python train.py --num_hidden_layers=13 --hidden_size=256 --n_experts=16 --experts_per_token=1 --d_expert=192 --d_shared_expert=0 --hidden_act="swiglu" --moe_layers=[0, 1, 2, 3, 4, 5, 6, 7, 8, 9, 10, 11, 12] --router_score="softmax" --normalize_top_k=false --routed_scale=5.28 --balance_loss=0.000674 --balance_bias=true --init_std_router=0.0356 --lr_router=0.000765 --vocab_size=16384 --norm="layernorm" --norm_eps=1e-05 --tie_word_embeddings=false --optimizer="adamw" --learning_rate=0.00144 --beta1=0.95 --beta2=0.95 --max_grad_norm=2.0 --batch_tokens=[65536, 131072, 262144, 524288] --max_seq_len=768 --train_tokens=340500000 --max_steps=3716 --dataset="wikipedia_en"
Below are experts of layer 6 (counted from 0) of a mixture-of-experts language model. Rows are named router (the router's row for the expert) and show model dimensions 0-255. Each number is 500 + 50 x the weight over its row's rms, rounded and kept within 0 to 999. Numbers have three digits each.
After each expert's rows: "comes after" lists some tokens at least twice as common just before its tokens as in all text. This comes from a sample of Wikipedia text that the model never trained on. Tokens count by the router's weight.

# expert 15
router:446479475465490525534505546521420531554518537505538445481475509524397505554348579569531450571454421532555536572554465531505550519422549551493456535518441567533462447416438454525559491475488454548567497440464515519431475452459601529476496423468433502507559488499555522482482488461473445516481542457542581388555560488481497499555548459510539475505412519480572449557502637512499526513566526539504542540502502483499530523605396495565435473433601478493514494512384528495487472487554402556520529451403519528524584454489518558491545398488452532488456510536483579514466577457480557412454465440528513493428497579543445512476448508376451460581504520449445449529510575542455526518565482433514455452616548530496453517430464543446558567575504519436438626601455499528402484510528496
comes after: "1", " to", " a", " the", " and", " in"

# expert 9
router:504506566503522495543521592533555555535494517495430527486442565444509537483431545520563537542480565493512500431502472446447489411485535514485546578353447544462523561583476469448571457564507477425473550572439428558513498449570419612559394471511489405507493531541475540385462521449508551567558443567350493529443506548481476400444508414543411445497480486560553531530556451580620574485502484518560530499508523514495433523523514502477533409487488476531538452532552423444439555525555521508518404515549452518494488424482529460445469481563607483524448514489495426514460493498502433486465472490517504477532399563508461384517590458461447491529500574543473412543521528470479537581452509472444470478441541506607472521518467523465565445543391535512527488487557557479462490468372421
comes after: "5", "4", "3", "6", "7", "8"

# expert 0
router:474443505534545557587524494496443388421568506587527559469564504480541514447430514516501546493573501523467492520524508529479520485468481454375494484507552482576471501497513560419602480493588476515535469545554564498468453530434519527521497457490539471543557531476378402560449403461554520530443540519478559542516469474539474547555489496525476437494495392498530522467502438449575553478541541607576525408562445570432535556474481462544584412501461464402610476495513556359597489486499503509514517589348474507538575611533430455432454535452560547500495510456529556523406524497482458504395462496521492463466502498437604536496511542452535450458533472468513486408459445409456488520516589484427422509608490500478445489593470525550542601528491535495516474520490526477475482431449510
comes after: " ", "\n\n", " It", ")", "5", "6"

# expert 14
router:488550511514467474571508449459480449472518487492543496491519555420425466504465463459580519597567543509480446478422528590445444534457500492452528549461513473511457473522532511488574464449538501484526475538516537567411457401532599544528571587517459515475469495440516521498505477444445534544587600464520544556458478491609505559488556444449473541502561438459468510511492420550489569382581528440443435448599454465488502531572538414344575531498451550460511392492454433442425496504570519598583513474440548480512538513569518498511513548453560553511446547529521543456502531480463487520407472593440561514484600443516499559476464571413538508412429400453547585474469452467502501459498468371513503493514468500511496509503543505418476495539453533456622452582548499417560561577479443
comes after: "|", " |\n", "\n", " round", " JPL", ")\n"

# expert 2
router:571420385586489517406560459497396481469556543564517464546574523521567509558536563440487572448516518398483525480552544537587456537568554511409555512507418454492475476505472504423567581565417483529536399543470496450580578549470460554409450529576483462539436521549521435575540520475491552492525494522473414586516586580422589440519456560484504588475462534441457449520365483522514428478455492491583489539473480508517567472453483479527562542490422536474547426468487520455547518499546479498438537458511565545393468502494521466596405551471448534468505585477461449518552464566524416558451437512504545567526480455532629511474457523443540517526489476484463543464470445516501457553438504553560580484540470491459462482406545400495539560464572466466528464419428473520496445490496493
comes after: "-", ":", " (", " /", "\n", "|"

# expert 1
router:512536484429548477545471420444559437508568506520492546549505514516557461479434606581458537422542469569510494579514469501555562567593514491489518527524524540467460527579577517468446478435507474532515527406517514491454479513521587484527537510492432532427555466412475467547484553504558486473491521552608407464450436426480562482529538494527423499481572532484575573489549517447468525532598444459457572481529419529447500436517511360404543496518500495449482445534497555513425551504525525460488499533445543390574416549574527489560527539404506465552459443457459515542554491467477557604482433548416583519505453448421549561549436385517542464495415456577441493446463531451496570520551484563527511472521408400496485545497457434471440513407552494530476543481493469531460413481629602
comes after: "==", " (", ".\n\n", "===", " =\n\n", "==\n"

# expert 6
router:462497481493530449473525674527521556456455470479547492479429490538446570437492540481602494452464457489477526435519553533557507428482484462542501573536510432528447632479473505569563457461469484548533543603563402459434535533519560560486522536550525523497485438507467564498584470487474456462602549474578447609570545560472450600511461474498481545508511560470521446537513463526458438517588498441495498458423481535503534553494576500502428456456537443550543529540419459550421468479492466474537389626519411481392518479427476451495500442439554438467534503501531540415515453536464489518535505419465520477516541456547451504526579513522439600525535492481523541460516426491466516411527533491511460400390561525460545451565495453520522524576490496438563496542588412453498597545647515
comes after: " |", ".", "%", "–", " County", ";"

# expert 12
router:457522550565503454538482415483503332487549447465390516514507528433414473501495550555516484541428537492501424486477479521474508480399517571458392447444570502521544461466525532598534509544533461534499495584559520419502417415512506473510519487457485425482512375523468536466429409449497500534520513570437554515523478493547526546466555449478544451523535523583540517482485482567565561470497513621393576506558487484393549506436435514531515452482448508513572500470516563452544486475409544548540600445515459481538466458537503497378558469512577572533555555517440495420498529486496512428454438476548461508465598544472429432444465492491563432427501510463523521460579516498520513466514411478530435482626606542485550526525506607503422491505490545478508521590487543388575576493460466
comes after: ",", ".", " and", " that", " where", " but"

# expert 3
router:502476510542523452469348526493491537453521502458428437433499499548545516596513368491452469536554508473497508529501425542483586484544424493539435483549425509505524509534490515478487534509515580526465562490534513491589472488550493558457490600492555527450572507550535454495504460483467576477433452458492588496590461545535453460434394496479506435510479534550451501444462450555463563475431498469526485475450616458614472518475565532436544522512451464606486498544550450504502514533475610446474462442535460536496496459485502438471559580561568458449494470560548454414593512539517501430462584517448495494494517497456527497545468446507405465483550652503536494423475544443517537597552491530547472576521500549620441455523545473470594473496303482479424502505570482534479561477410405
comes after: " K", " G", " N", " H", " T", " L"